Below are experts of layer 8 (counted from 0) of a mixture-of-experts language model. Rows are named router (the router's row for the expert), up (a neuron's input weights, with its number) and show model dimensions 80-159. Each number is 500 + 40 x the weight over its row's rms, rounded and kept within 0 to 999. Numbers have three digits each.
After each expert's rows: "gets" lists some tokens that make up at least twice as much of what it gets as of all text. This comes from a sample of Wikipedia text that the model never trained on. Tokens count by the router's weight.

# expert 4
router:515546515471473571430533547550488441460535517543499515493507431464478488497455532488499524468506429463542519507466422506427489447477502467472463551516512482521532464431475473555504558459530539413479445524521518546507469507531525485470549532
up32:477569510471498489505411430514551499413538470493493494523466533511477484461567531461552500482492472572509502529455510460447482478484461525552474473529500506449436501478494452551555432534465539524516516578471531542488505468487505480383485542
up33:429582536511498517460440475536641595514475493494445547479493473487578478513505505471544493467446530471526560486554491517512454532492554526509508487526497512512474459542482497429507489524472531483506505458468491480540537495493418507403526528
up34:466517435583469501487530460574533577453528565500516480505474514445461516518468543475503502500538519511487460475507482532465416483498498512495491445507485553514444461475512476568561510430556657523481442534492497510538490493533449482463460564
up35:466539520597470529515558447543508505510557516514497574453523533501537544491544569535459614453515503478457518560583456543447457470484513441510425523521463476530555499442497490474483542520543515443516547509481454486531506469507472476484490565
up36:508517474521494532511576437535454639477484522494486587462434503539447483501523542516512571484531532512451517497441522518389510490543500527485482474501514562502550469470564446513502509490475523443507492485486473523496474513551656472472487478
up37:547489418494499476482540472545513537502529470497544509475483548489533447485526509587467400394513525478514509525512454508517466506478524480523492603528469532524545465478535527487444516473559511499507563481455511498467528543498530485498474506
up38:496500513588455506524533461541506538461408532440532569496545481499510459469477562549502484518531451476508486470451492503546503465505464485509508470555584507535486533523504455514588489456508463506518519523504521549505503564581533441418558553
up39:430642470497512488420536505555578467497497459561541491509506426508472491540369545490537488510457423488600518517535496591449469518507492469518420497558520487528446496437442488516537530543512553505532429524477501469512413560495521466471472544
up40:486558500472473476497510496483400455496439474530501472458477459470587469416496560552556471432506470561558498502477516467444468423456505494424476476488516459501511505507479478478530486519474440503509511546518424553500488526572622505523496499
up41:558547514554462436487527464455559483508497533497485533502513440533443508536558550532484518446462510480433490515502517474550545504556430506542547464530504438533516389481471531515610455501544527515491498504540495552472514507533499538524495574
up42:528444544506467476479570490435482494346522524524525500469476512499455519509440444576474530461489495506508557532488468496499517526495475552498529563561441552509557438431552446425573510538512513404501485453490471464461513502528555498477469470
up43:545560528516550548529531508542536505429474430485488524512515497507536467465516580465569519456551464501532556518563469493474470537533451471450509497510472516508499556480525438489472520554449457498504551522438475497479403556449543495454496474
up44:500557462459482531528559494527503493505473520525481556486520531545550500510495494513526520519471505556549470471494516513432460521452499572539439509504467493570500497424530426527530451496556575486506515506513441519455498469494471492447473543
up45:522558534447523570517517537510481453514554487484425553476499533416498495503549454456488601506535513560436447517463513516467475460479504563527509556559507409503515435403517465485533524496522513526533528546527472474562453467473533530489503464
up46:455473508494442448541468526517510512458533506508421491500575507433496485501472452442517463479514442547470539502479498580441467577503509509508498484544445501578472545472512451527498528414472509452503444543438487509465447509490516464477466528
up47:568565489477493478533510523526444529514447538486547541479532517461457543489588551508512472519542513470531485504580532474478470425475435432513460483443560549486549512443523554516528461506537408502494476510533511493425491477461563542415518506
up48:533500550477529464467515500525515458573502495555528511467476486458550503454611470540539439463509520495504509519508515499563514491465521476541560452543479477493546498540501537444504488507477434496509487518504555560503521472465501482533518514
up49:546537552554516521542488488553466513577471504557452540516506493519447519495401505520516486540534555503439483553510485525390473495498511526483540451411495484499512478486451476492481525436485555494507445536443526490465481520479477494460472521
up50:521483530567513493542501481476517450522512497515497555447520523500502484492485461595480519575527491414442457524509547432381450497493544421502477426484518463492532524559477427508504545437483501503473557492536536480512585520518522517457507542
up51:512510447423506521473564497491431500534433510511468537475547454495390441519561479429582479469558497461483507513501539496457503494527506506425477439509566529487471501500482499492511557417447515430519470496515535482512488533543471542400488514
up52:515544486496447494496514477475618485478517471474468577446514426501543516497475528450480557524534487491486537481494490493495483507466414511497538562551517554509565394524429534516468543479490516417547492555478477499474511506510521448514491536
up53:551541523557501493529546500533470563517508519507477502517543539432433465409481519523544495513464469506519484490517521482498459493488547469487483446470444418491494524412448479501512579522505503512438555443445529481542465485492467537429494540
gets: ":", "\n", "-", " (", ")", " /"

# expert 2
router:545656600514409520455474561509490527495529502509488546422446469454530530433486464519543539481539559487526512545536477493499484458502423455567530547487498491520547446453476477475522542489546552450620514556546434483514485484527517466441496566
up32:508536337509541536515526497478376505502562491518494507525505463480549549492447483502516504551489524608481539468426535508486483441450536474480526487499428512544499482508527494468469477448469584505523457472482480492514475421521507420489576548
up33:553477441513522459483489467511491518515504516501514515473420503460525550479523583513512532466546531443474477564403462455508534537591473484486501462524376496517517514486516516492454455514518437492579512494541522546533545516464596413503556482
up34:452475495569430472476532481495495524452450536471495514514456439436459513473496505547521501461486512558509478577524518476553450484466432443446559531496453520539493514440556448415479482529542523464511436477520479475537481508478591552480486515
up35:573465537577450446418587557489550443497538524492445523456493475521496596424475467533508558499476507512451511516555461464458555519478557477461512471511437507527542334558536565456491486508537523505491458502535351459530491486543449465448517495
up36:474484517506447604535512467427461547506472470499453509550461550485498391480535573488518525462463542480503560475484529522498489448426502507531485498501461503490501469547478496423459536496558484477512567484466464515576472464469440502472540551
up37:500488533495474451557499487545467465504427587461468507492526503436507520476503509493543537514587434472532462547519516436504461496490509561478490492580566485501493456517502439572529560493485518539540502497528524562433465475582559481472536485
up38:477608370500469448448507484498459458454554535481425561460557473530547592507441581466546495464501487557532532424456490519524478464531470518518390507494487532544470512458455468468481533509480478447425422519521526532512529451553565465506439582
up39:532543485507453549454555422489595459540568482539483502498449491463532502485515529497497518476555471524483529466506514570532490499506545479504546522594451509426533532452500558587482532419511451410512498520490462486507529547518546453517479482
up40:507478506505478512524555503489492431440484480531475545458507509458457439506509553501501439453505546533482486521475554520478467488546477481514473489519503506477527492414450500479563553494569494468597501489531489494459497520516489546522485497
up41:484518499508491446528497545545471438486486545467502520431516432511488463438480474498530475519540490480508519558472481465446466560524610501465518435581522403482467500513500424357498515472543503503483474519462515500476552529483592454487461467
up42:485515516496421511610504483522564514500514517533567540466521497425452518452453523468491518457509538543495527537523515477532438544457452561505495531531488519484499473513539429496534559494547483517578499493489560505508465454559530456514489492
up43:504498505490597501540481456485546402476535485487454533530525417495534541602548517464536560511488465513368497517540502589544514589448523451508451498549481509543454505468534494462558465509489490458493466595527418461539478522521449545513413491
up44:441465353521533541463571430458520541495476495528464580481487450489471599489488519451530540489639441420511494546473490472500482425516506502549504527557477565467496529445484483444503525461436557475420491512541433497445475474548472443484491541
up45:410566507488479529490529474488516481547496471502493526410513508461483528463528513503512516579472469503496525449459502498506460476488509511449509545542487560505515515458502522561508555512533485531484497493496407519460449432511506495520567485
up46:477558458476514533495473488519470569550466463459420484505446413474535500531539543594523605500506480513461492456543463481502421438576452506438502553459459480486436508516500452532513536471494442461469420521472513508492462486537492507509453474
up47:486494449504457551509531461483508463467575511529501525544552510531406484497490578477482453538541434491549594511520534493531453453517491467528496522513525591527463542417437525479494477466439465492549427526510522474537430538478509480537526527
up48:518499528525518524536473554566551502519626500510490553542505536473521436460474502498475494525481490523505518575442398541517523493482508517478526549508452433496553463527522581507512414538472542459501522521416442580450469515547450438492504511
up49:531478491571454500594514483494473504498565538526491506496449584471442525398481507540468514542510513569487501522494427506466485466544531456530499503581439499530482517443541549430540466493503533454496468491479424555569499439516461548416549506
up50:483455514549493528473584533588554507463530482446482469431440543367483518508501477511462622480462561479557504516521446516493529473433531516502539501493473491465493463478531525517407486507518448422515453494510451549464514476468507512491461420
up51:391572455491466516487528443491508521562497490500515571491526438509496523475470570467494488508536450484490487478517532440502518479511531486510456546551501520465453514473447507547459446494515515522543515509455486524544516476454497423572427551
up52:420518476499443491524544522474511415466537495556506508465529488481478487481497512449507471495445478539519514556504525549439518478528586474498448495475445461498511545516449576462548515433495515418567560561521488465506414484481511485583550611
up53:438504523522500473460555510504539499502562577579444501496484454370509487485496510476538481486482425508551525548461564523413505463464464416510419483491500521456469502420476490507478504513547515376480475500489499516484444579472544504467507523
gets: " the", " of", " for", "ing", " in", " a"

# expert 3
router:560493450504533465504429557498544519474502504505490531481490508495524569503419516515502488509498497508525564518536460493499490469491475486516480489561512461502536521487519490451527550501559530397546492585493508535436475458542458514507554495
up32:536490526493520468540592499509456480541519554518493617468443508494522498482479531472494521545446414472462487430408536484470466508483505447561469547470467547551503499443520532551462522507424482518523487521385484523542465455526513404526493519
up33:487495477459478495473501506508515482451616547526502556514517482465450514538537510529495476542450520540562482449536521538480560501529521405505500545487498550584528499425479532552518526460549460473465452501455486553474372527520478409485501496
up34:459499423516511470531491443492513478385544574484502545460515549545462554539530602601526508468556526500525562482511532495472487457504515527502507411512496486517556519541470507449554539464512465513475544489522511504517543503517476454500451548
up35:508539516471463517440596475501516473513529481465513525466434443493488521535480465457530534498509530435540534538526354541466501484499523501496467486531387506606537555501472548508555572506498536512529481626501452565497469498513533481520510530
up36:439523478515466517511489569509499439449513521484439554528494478457482465596449583508539518531499496484489561488507445544478484492503479549505485529502540549510551552423480520538529496530509494498574545654504441514541482496539536472448486556
up37:487552515475517444539542483548500451554444515507498498511546491483523483470444524465538420585476363504449488393465431541495460512500482517498375554546547525555440485422392507566627538481500487545498469525555451542527497529528517519486457535
up38:520501444528497461502519603500506483470495609536441517429492482524518517532487518572510540547548515518579518473517438468459452467470578540555502425560539532541451458495517553534494468527478534504556454499501455482443432407455517459504488527
up39:489503545500501487488495474566478546571495497509483507381483463481509478483429553498535544442492522442474562493509460569488470541553547466444466585476572490487546497492489476504476490505556507498509434584492525517451449486566576544508482550
up40:511551492545474548515475465518585514514479416427512495529491447455506516485461490502461531391517522509474524501517430539524496459499453513552485469480421565549493532453523496434546450516517499433560523592525460492514516476543482451475517566
up41:483501481458496439491498531539498488491527462565541533465518476497495442492505544503502481520425499479493544469516565494505511516481536424484418469477529532552461514502530508464548490503507510445549488540494510543495410437518511482484487557
up42:471543572524504497483479514513527486504577578524435540479511536450494509538503520513451478501488510537435556499447451503446486483485436495548527496542536419477501453471551468490447513534514545434504443494500501529518544545576525502483527496
up43:434491443455451524490512419542541455454566569553533582496481408493512494457509482477530496516550534462513425533462522492465505481495545496542461458515503488480464493528476501474486501475465581491558499507571514545513528524475531458467530472
up44:494494555572506517472540506503545545474546514472515465498445459472539520514537590551503585537530438530536539490483564476433521528462580467542550495469534526506466533544552429543483505481488473530489465469493516508501466542524538453455550505
up45:504526553470573496514568453556531450481522557603523498538531508534491495552492558464538493487527511489526518507524481516473421548496496483517513520531560485507493548449516489546590557475535493488421440477546532483473519622551484516515487493
up46:528501474538457505457417499456581497467554557502503506507443542477461460537527512588519500525521443574479495547425489419432521538466513469503470491460486511520490445597491547544450506523603494561470491459492511511527585499546544482489526487
up47:429528514478466521465511471498488481470567554517488424371592440504438529506523517458585467458578419437518523522467484555508524503545427467495527551504497516607476561473523492536612521487509493464574494531524528501462493441478572496494473538
up48:553503513537548498509512502537533470462542548548439508483425539435520524481471508556546523475515443470475448421471587496460517465519554504541502532430480486446504411499499411425444490502469537450545423478464512498471534443518486505410492473
up49:406527465465556471480541484482493572550506510623537498473427416477511532554531590434498534469501457518471520454594477519471538497492500512563496537448495409494475470494480467417592518398541461443514473501478490486465501451568489499520530549
up50:513536499514474532464495462508608451461523490481491560510524519496490513440512523504549547531491550591399587503541476587547527511515484488497529462540460495563586545447494474481533522473557522498505455577530520521493516446553564458501517553
up51:440494514506515537494463492543527500445540502524486534398473483511482478447436525573549546506459480491549516491481489571500450487511452527451453552585488481492588502564477476472499491517535506545495485521451523466508453432501475524512520502
up52:432499473539490482493557516502564494504545495522508541545549477471486486509501555510451572574486442543486576437507538447406434530438489495498535443552487545507445518514457545472514544467493512400458516521431483506507477496538501536515532541
up53:554459523459567476549569424491444458501520541490499496512483507462533576523530475459492519482526419479536530557542593494463506478438415508529479467579478495517568504462499433526545440504582475437505482526550510569497533517517507502474474513
gets: "\n\n", "=", "\n", "S", "N", "M"

# expert 5
router:468506486552436551438486539564568465448520521530467522483480455443524471492433569583464457485451508562522524532519490512458472542457529545507524506477489478528492429549490490501520466510469544495578476496441452594522498509556517501447552556
up32:456514525490525516515535523446552508488551460532570529461452508456559507542447472428496454521460485466646516520518477416422487485468518467457462520420455440486451478486489517521506458498540527500472453484510513498539471525535496494576492497
up33:535521489509459501488528538508443520534471524500496476509547486528529477482534521471498544475500481477492504507484496590496463494506479470511433510496465517469533481383496522498570492551511450489598457542450475561508445516480557465508546462
up34:424531418447452525556488556481464509471502523538499549471520526575546468487495549476497588459411523456535494451443514532568454461561443469491526485531539443508480491473480436547560489557521497461544442454502495579529578458507591537483514526
up35:542587509525561413533567499494480418510495515465533480544482453560518464539491551487516499528437441624500491485494478578502464464483550508515500403541517499498543537441494537577545536471535523478532545601450492499504460507518540489506443564
up36:491500438499534524489545451508496424445489497457461515430483463518533550477521498488484578467612507452522471540496501426503537503501514552573513541542587460430499430530469514426597492469485519535560569500579479517480473478465516421517492513
up37:452506485517569544486500481586499402477478499515458504512514454462485539555537498520504483524563528453489539508583504585477467530476531542570490510427498483533568505442437494431494472529455478427533493510520480514495467556427493545551479598
up38:475474472516486479454477424496566524489495510611520591446437443554541536472558539496510616445500458485496456521527520487455463454516410498566504534470470577498519465523448520469537511448484429516526463562505470439521486488421525468423528552
up39:485512475470524501562478516525467495487533559462494520506508489484492580494538504575490457435489527510530521469477427518504501500520441472595444520522531463572444460546554549481552446487530468519533436527492441506547512425472468580521431494
up40:536490546523484473450551538525506479504502574494482547486463494509471473487511502473483534522462483472513498542454460582425459502525533480523510487549504534584483473512487497476512536518530491524509544487535454482557534457519545509541476509
up41:419553531517439484456452461467534496535549517609581476453458467459536468529501528496503508509553459536530518508554530506484597549522525516510504484501487473526453437493469488533602576432438520448474452519589457497517549548496547490585481555
up42:442468567539482473523614552464560504487511575490441518432449428497554439476530509486493526500564392528470475538468571473476509515472486516555478468577499513527501497481521434513549509503564496525515497470477464490493524476522576469519519527
up43:483559446476460542487530502569462548484570564509516497508412476409504430511434531513519611505556462438459532486509459468515546486472479554525467541571512548555507584417494479518559502541533462501579542519460509531528508483490498481461483553
up44:521474600538496515539510489473513460423535532532447488525561442488494471499576499520508479430467550498452557528521527473514476500503468425475523467548501477544543474462583461425549473509473497477540446469534533525528529544477495459498528441
up45:460519471481468457515441437494508497433533556578507534416440466551466572429467562554544536474589538463507522522553526555530438485508574481502504497484489498519585431522515512419503526471480501489518481524631509455568495434494513491518472410
up46:569540469517442520549578504575500490524490525529463487516501470560516541515480544482470526546501527487535636534458519562478476525455504424461493472513415453530501475455499511518488496495530547567515491482441469488475475473508525498525490543
up47:457540494501456523506495438517498524486524463552455535497579468521440486502444540503569575508461495471496530541485410533492484461540441560491501563476430491420597427473460462521495544515486452457552508539504510527538553442567518549489504539
up48:510501575531509535471516464497532494448491486512508547467477547491511529531484501486503518471502538455393545530662445495505454475466573467505449448455413575481522558497509582444472493473540553444461541578545426492545463452468444455502522514
up49:496499443555515571522483419530526546428546522517466487496508543456473481475520466532502516457578529523471471588573591411525497541520517478538424482508476501564557565513564500499499477451577482487432427570458507482460498500463526475454481486
up50:445518539497483520455499550595548516491506541547556487463477475453519474501453534518579548541492449553474491499419473501481515495451486529507482439526499493507479473442493403491448512539549531459470454444496437507575504516551577460395494511
up51:463533536478573524518480527471553521439519545512538583477538442466499420479435501476605508493559441554518502438490387490537497472515521529486535483546488402445529491455474464523537495550487491502526525514546518469480515532500432526476444491
up52:465540490505427541502495520517573525408538537525489484442527439405468496454462522460508499460501503589525521460488502448550497454554492539484489580489507559557557482483524539522488467544535498492484459594507420584443484522513558461445496493
up53:509490502486503504462487584529538469455470567499473570491540390508492443514486523476589503539458472531513549518479409552475419405502455523476424454494437508583541506455514522513527495500525520470497428541513500514509493437534524442521538500
gets: "|", "=", "-", " that", " The", " which"

# expert 7
router:501599417463469522466510505591525525390513527456471506441440379466468550513488562538438497433516476493516538585549464498525512464510419484496565528494549481558539470468515465526553502460482528442552512530565466440517432478534520517511515571
up0:450469473507511490449561586570500469448473558573542504493436444481547459497471463460535492498515429472505586526464503462457432516520475502479508482524504511483472493520490488460466566452568551529543439531488521529462562487497597567451481511
up1:519558490468527572518503468522541527408396482467497511502482432428490515453497507526494451519538479499533446550544509490481476536497495576456532530464536481544496419526510546563563475541561484534557515475586530535469511475540504510486477527
up2:473451463534479510499564489526437426439434512502529530511468466512513474472486482483547415470493501501461527492530562597476459459462504467531480518472526486582499493476499489478528497456494586473519460567479498491455430538599525531503467576
up3:554401486468584484494514520497478469458497472460477486452485464469443581548481470497525513505560461505534504548372521503477474475373471514438501508541540506487505514489543459481540529551506499493566559538455453532503479405496559476480441489
up4:488496509448485487493468513469487414446456496611450523459487444431477456516508554471515494476589461602533446498534535530531511480402504564473465497577474485519538418466494484478485486501527496447579487514516498471492517479519517481494507516
up5:465517531590478447504483509542552495500547457500531528448506490472457540446479520516527519540497507473452494463516532487462456492577531474572502531527523582496398483513485475555456460540486542550507518447482478539440539431479478454475485460
up6:488519493480487534495496478514475543531483466559506532480507448504455494482455442510517570571459506489560514493501450489490525459565549543507512569559487527518503443596470552565429474500466455472483475486526484525486507546480454523544555451
up7:450478517456458470529471474540527533478504481522492527458486470506497582488504483528547468523527526579564547586570477558496460468511429527512456529546483501495546509519457475445594448491502571498455506525590491515574545377468453506506547507
up8:491517524483458521488527442480518540450523518528414494443394551465520502491471517485491504542493457538483594541545501463543525574425501470465482493504514448467548484477555491466527465456612521462511467480516472476517530511523528504527459556
up9:445502610469518559427470499487503495462541437479497543477512457537555520490504534543482538545481536491464495518617484532482547444536524507465490457495515513513490542510477496498527534513563518497547582547536433517454437493466486487512477533
up10:509568525574512534530508540524580502473462505546570507564417475449526531558476581470472540516534473543564510523549468464534480498523468547472517477522527512528518456410515548508505524419527488503515454549517450510582511463530531489506510538
up11:465482489520436499489580476567544494441531451512531505515462507472548483458445477498443478571502507479481547526486488539496446483520458490577488528472458501543517497526522548498492578467561519488503494547520528499429529457524447494481503554
up12:522495471465530520496571469453524492456502505527512624479528550480479516482476500470555598575513495513478479518518455484446449516449504462548481465544406503589507529432503534516514521491541473491552486534499442527467416492524449518464489529
up13:439546459516538483484504517527470519471585556469381484358431470511509530542513562529449527515506484534463511503438535493528484490328505489494491460533501509472517526470475464481430449434517461489520467505500477464601455428529526447481549502
up14:446475458503446554497489495518491480411582484505475487474484535488513576434496529472484506451556496495502500506472539538439549509491468479514489509446552526508487526548477480522479504505443460483482523485493484549434530419488475436469496472
up15:464480471534532529462518459471487529451558433551504555549486533491509414533514521496523482395477461554497463558561474443467516523485492493527500473490361515464491553410420507525527506504533490412529500509453535571451451507554494523522496536
up16:493501510443515442477554465510499531580505507564573537523542491519535538480454515525525445522502504518472507528442490513466429432565475475518433487524511509563554511540419524510539471493552454547548462487500502472520474469451523507497558532
up17:508481442490476512548550508540472377490497515500534516493516489489440520545516526481537500511566458466412581482458564509460526477563439482492470485527553494496563516442405614505453495509551467537521526465536462472528462535515508503479493546
up18:470475491480560499513519519558458529492525588534524495538501491484588521479449478503475475481487532501439546425519477510483495588519493502553501459477416585506458537527488470538530499465614572463481461546434503494509562458455477462547490496
up19:497533541555466475471492492447581582524450529431502549393499441455458583380585455457502507457516475442468486484554522448455511489441493547510506533486471512517491491420524508466590519489498519486498519510518432559522550457511497483509457513
up20:422457546533590523489462455520494426419533461533419523455472476485580515505567431535528546423494498532454465554590529480473533501528557540519533458495431542493567541578472490482495473571480490489514532520436497511467429505485411509522490480
up21:508513560502557533498482446488521537504521470464475534429582505446493533460569454485524461511489489509500456539544483458526446485520543534517540484505519546571449475453434535532517524467514475445484476527563523537485522453512508486516511512
gets: ".", ",", " (", "\n", " in", "\""

# expert 6
router:487572480547508566497527535556486506471583480473428560457456450487533586514514524462492509426469519479514558546484485529478503521507506481509476537483540456528512524538500430462499449463474524504510533505517434622522474453486493503482570591
up32:524578431483497498477550493488578505498559508507535503473553503459497515500509513488508610454559490462526530484477397535529453514510421537526482459493489463496509451487518450531512465511543467477484499492608544563524507474467497449524498528
up33:474498542495508560440438491511574467472448467558443496485467484507512523460471545471489456559496493466492533580515517432405469471552518481488489480530496464554417526560496553480453498481453449459526553509563476530509497528524581516488458441
up34:455518528588430535535500462547544536438485477483382507502499557452434470467483528582577584557490466474516605488528432541465394513477514485422439528509502519533507527498487509513499441489568499510476460537491421516574500486467509459514517518
up35:483510526543535506515498562533522470526500515511499470473524475505518531504472531510474598533525545498502508529580470505537518493524578500575528511544506478546483522517524509481498573529465584509547490545436469620545413496494505469419543541
up36:528511533454539488517487444484517505501455478547509556540479500520536552432513504560526586422496449471521503531516522586468469494444538445590454419515496484528598488508490520461540561497515441527558510532458454472525505540516543483570549475
up37:492458485446500468522486425500539466449493563500498496484477496476517499440528575481497548461556523447501565509509464543477491609434480535452512459535466507520490452452463542562477523528507477458526505494544474482563538559463513392549531593
up38:472551469559546452440520449463471485473582468522502439414504539466575558532487464526467584476523507580474455562613481471468500459495533498517443505463454483496543536503466575489498533474519516491503458523495482506474453522511494513559470576
up39:494456472499512422518560405494504458504543503478455583498490529540485512400470524524551486447488421499518519453489564534472464559458453494469481499525511504539556500512407489471487504437511500531563499496509467424524532510530487463488474531
up40:495498431601492450478533469589582488482495531474512474476468451476455495475521506470554564454466521489550511494549445513477507561504496526496487516488492487478464451513473569473454461585521493498549472457480445586465513531458487386446553502
up41:413514482487512556491462434520530509455478487511519517425430554536505535463530574453437523485519494518513513572497543543420542480474551475515522437442517516483501516562487509488449566515519451496538498486511453431411481476533472503494528463
up42:507499508457519546484499489491527534472522469551403494427518525466534498494453494531542526413450500486466508579569457507467484495506496435491448522523437528521524476487493545469532527506494527495472473498490485550544441500546469498551517426
up43:510535483500490454494508586533529566493557575561519505505464482472433441494485510487591518439567512501452458549565534531514506542484496499459535557489457425548510515449446541537455502476534468506479483540467456489528479467503553493488486479
up44:461579463486415598478500448488509564437532516579481514468466538517449518511485524467436554462509514529497572510534551531458513484534517521583489533460449523471519491527529520545460500403509511495487485515556452556457512470501494509476502517
up45:467523551528440561458490559577481529550474489547458459512472573504548442520464522451543528434515480522478549505469490495407427460552525513500454576519521492568475444516473520430497536454544547485512479537535462476498473527566536468507453499
up46:517482482471498531482553528536449517471482430522437490513483423516511467538495532442535568456504499478466470498484494511549471475499538529572387535494553463531465445437553471505559468560471538448497466481478490496519439485493505538434536433
up47:500476395461490505560562422513540497550537581494561599470529496545484511549515513577575510428537484463563545493513535544452475532425535498503503468619581492552522473491387514421483493506508457547504507470545483496603523509470462508476516505
up48:483588534550420553508513503551534476542563519498503511446421550487499540460549533565448540496583548540500530519573566565531545506558549493541486519465429444504513467484466561426518525440472479468484485471567506482460496489465513480515457547
up49:507506543554484572453519540558489532559551469459429525454424528475511503543534492519508543469472523486370524457524448494464513431518508461482499541461481548493543478435489486489523553493559551493479478500516459466510443436503465507510529433
up50:527532473481504479492564461471521447482513522504438417544469514484446477519498538458495522527494477473465601482528531536558574515414543495472464545477483471499613551514496557560486504524478453465472515476479518511473529447566472521523476537
up51:327551476527459483459447460525547484478447521586496437504499461551502500424451493558505523469485468518523495489589460553427437580476498495533457493442484520514480528522502457474537631472489521521518429521469499484529511495520462477521440543
up52:471525460497471533512557469486545480487524493506435568521492494473514527556529579459507440451522449530492531482479549493504482550597486535456467557487483507577476504435508436467563490526505484435538517482521495515553482512477527517507495505
up53:508518463460535503420513509523471516498528453488502497442525437505525464529373516548541503517477492491470470584486455497468443501566458561467540492477496441538532497491436516581525508569537525558541500534534533519446497529501585500477497442
gets: "-", "–", " 1", " 2", "1", " 0"

# expert 1
router:538509464493497557477490483515509499497540485544480511460464473495492538508456450511514491482489532512514513626587478469498503491505480532507533508502487496467577490513430484464567520471447553483526464522497486504514493454562507479467516491
up0:508494523512533550475521524497573516484508506504522499569521530510471497541503480548483524502493569529440493469522449532415485540435481557531409499503490531531521493554513508539474539466515507497503503501447536511484497449545534534512417506
up1:546488409505516501389585419543545523524616491534522515520499516511460480433472500575554471473522489511485486493523484511412452437446492569487403506524435465523503506457457507561475523436521556510549532533484440496542583487575469537423485449
up2:464515454445476572481551485638559566484463509475443472515494506543490533515423541497486519533508454514533575478565487569518428524523555500456492558515472527483502543515462551506504559462484527447531510522503419519488480492501473432524469510
up3:532495498494543497470548422473463508497534540532573563541530518491518485522450498532584511489464520493395485506559434476409475535525548495562450569485453429540545504466451501471533531519504535438517517463507513468530466512496502425494466504
up4:469486507496541520505493521523484437504442560558498508438523461497533499444563494479504534513568478478553463575495527513541485482559500501601465483523563455475518552533460519537531512519454462455549477485505508579487509479595499588489466480
up5:482533381569478456525541474522523515463490520510538500554494478492468507559529483509487521491521462574456512463568565520464513521468470503480520545536521444474505494481469511482584548536478526450485476505496542504481416555517429424442568466
up6:461485519475506511512530539550505445567445500562415566488498489515481504535490501506499511484526535495535474541457526479480521507522517492521503517541539437490483498499447524539507463483508505501534524583533422548437460493478427404498485531
up7:485468492481539550528538415484472514481573447553474472520372483480504560483507491535517543480490434486476467539497495518436556459505503485436490541529494555471494572508475445486550471521523473513520466475546535414500509501420555540489522495
up8:538531499468528550521521425581498468539511558490429497540488474509482438547472550483517524497535490442537482498483481507469503480486452544458455478496445494435524526480615480486507521514488489483519548530526541480399493568522476431508477480
up9:405453475522518480469479462453482505527543558519482539447457477478537523516521484557474512561470540518486474619502534503396520481525512482512500481487525529552453490562417554348452438506530471507532480490564459478563460540543505444409524461
up10:480548519614441501453507497523492505513485477519502475457473426444474525405485509591474476545502436433462498425530453512499529500572509545564493488530500463511524428472494521490608535429521507506518474525493515520482486481507532527453519511
up11:469502466565468539492425447486517588525592469534513525521501551500509462454528553504471452423484559536443518526531456486544497508497472451511483550495510519532536496452484530530439536405544433517538425513508465477518532437464460485482496455
up12:462467523529533483498554508527516471457463461484494467483484465495541511538407491524540467475563472518459537502502511564488515545546478525539514474525477526495432482528477510476564514581532493500540433505512466509446537599489538488532392601
up13:487503537447551525488555536568497500460481496498494533455512441481431486483464483525533477482506502428488487452468415518506489479475526519516456447529468494562577508491557513525531565505462580487505469555537479534504523473537544529488483503
up14:532525640580508483500526519540482530497488507477458490477496457447485431529505488530480461533580456471571450542475502558507457475527476460463548453518511556512466509542469525499489553487514617474447487501511530537461524544505528481475452596
up15:504487443557455557525519502560529445491515514521415487483494517495500443507519478545534483544556398585576489520542472454495478518448480515481481491500439437525493525439508508553526522455514474509480487572512428468497476459472512473451412520
up16:496494530508471556514470471567471459475568563539503536450507501448443457470566515490485516478517485519510530534544517472540555508507468475455499458567472503487481526469500522491606500510496491418497525489597452470442482561466504517492534493
up17:515536510441543529435545449519484477544534544531530458551489459552491524535566551437485442540528564528590560482495462492516545463445395427475455449486467432542488546531482529446595536446466462451482454480584527561426504511479558458548535502
up18:528527450506512551412509441478539455494534528442461540455474419534507495538514535490567511521527475551518477461554427484522517562410509542437458485499476457490508477502565556539566518521558484473523489549528498477530507505568498488528462460
up19:513501419514467508507464457492495522512505499531518495547500520503493524450458481579505549542552563472471524446453479601531451490469518490491509447531492474554501511469442506506444426441573475521486489473563573479499568564485554470493570467
up20:523528475511463508521556469569502502461489457515485500476541488535456446451446534540505517483496431456475506452503531507452454445462509517482522570504541550472504480519434463536535511494532527549506510508456473461538493560585488552447498514
up21:502485509533425519563503480503515482495470472523486463442494533435469499593506545481516459553522471479535525549506522472493479534614551471536380509516554574458601492518490530478488473449469448537470468491448484469566475527531557473550475529
gets: "|", ";", ")", "a", "i", " is"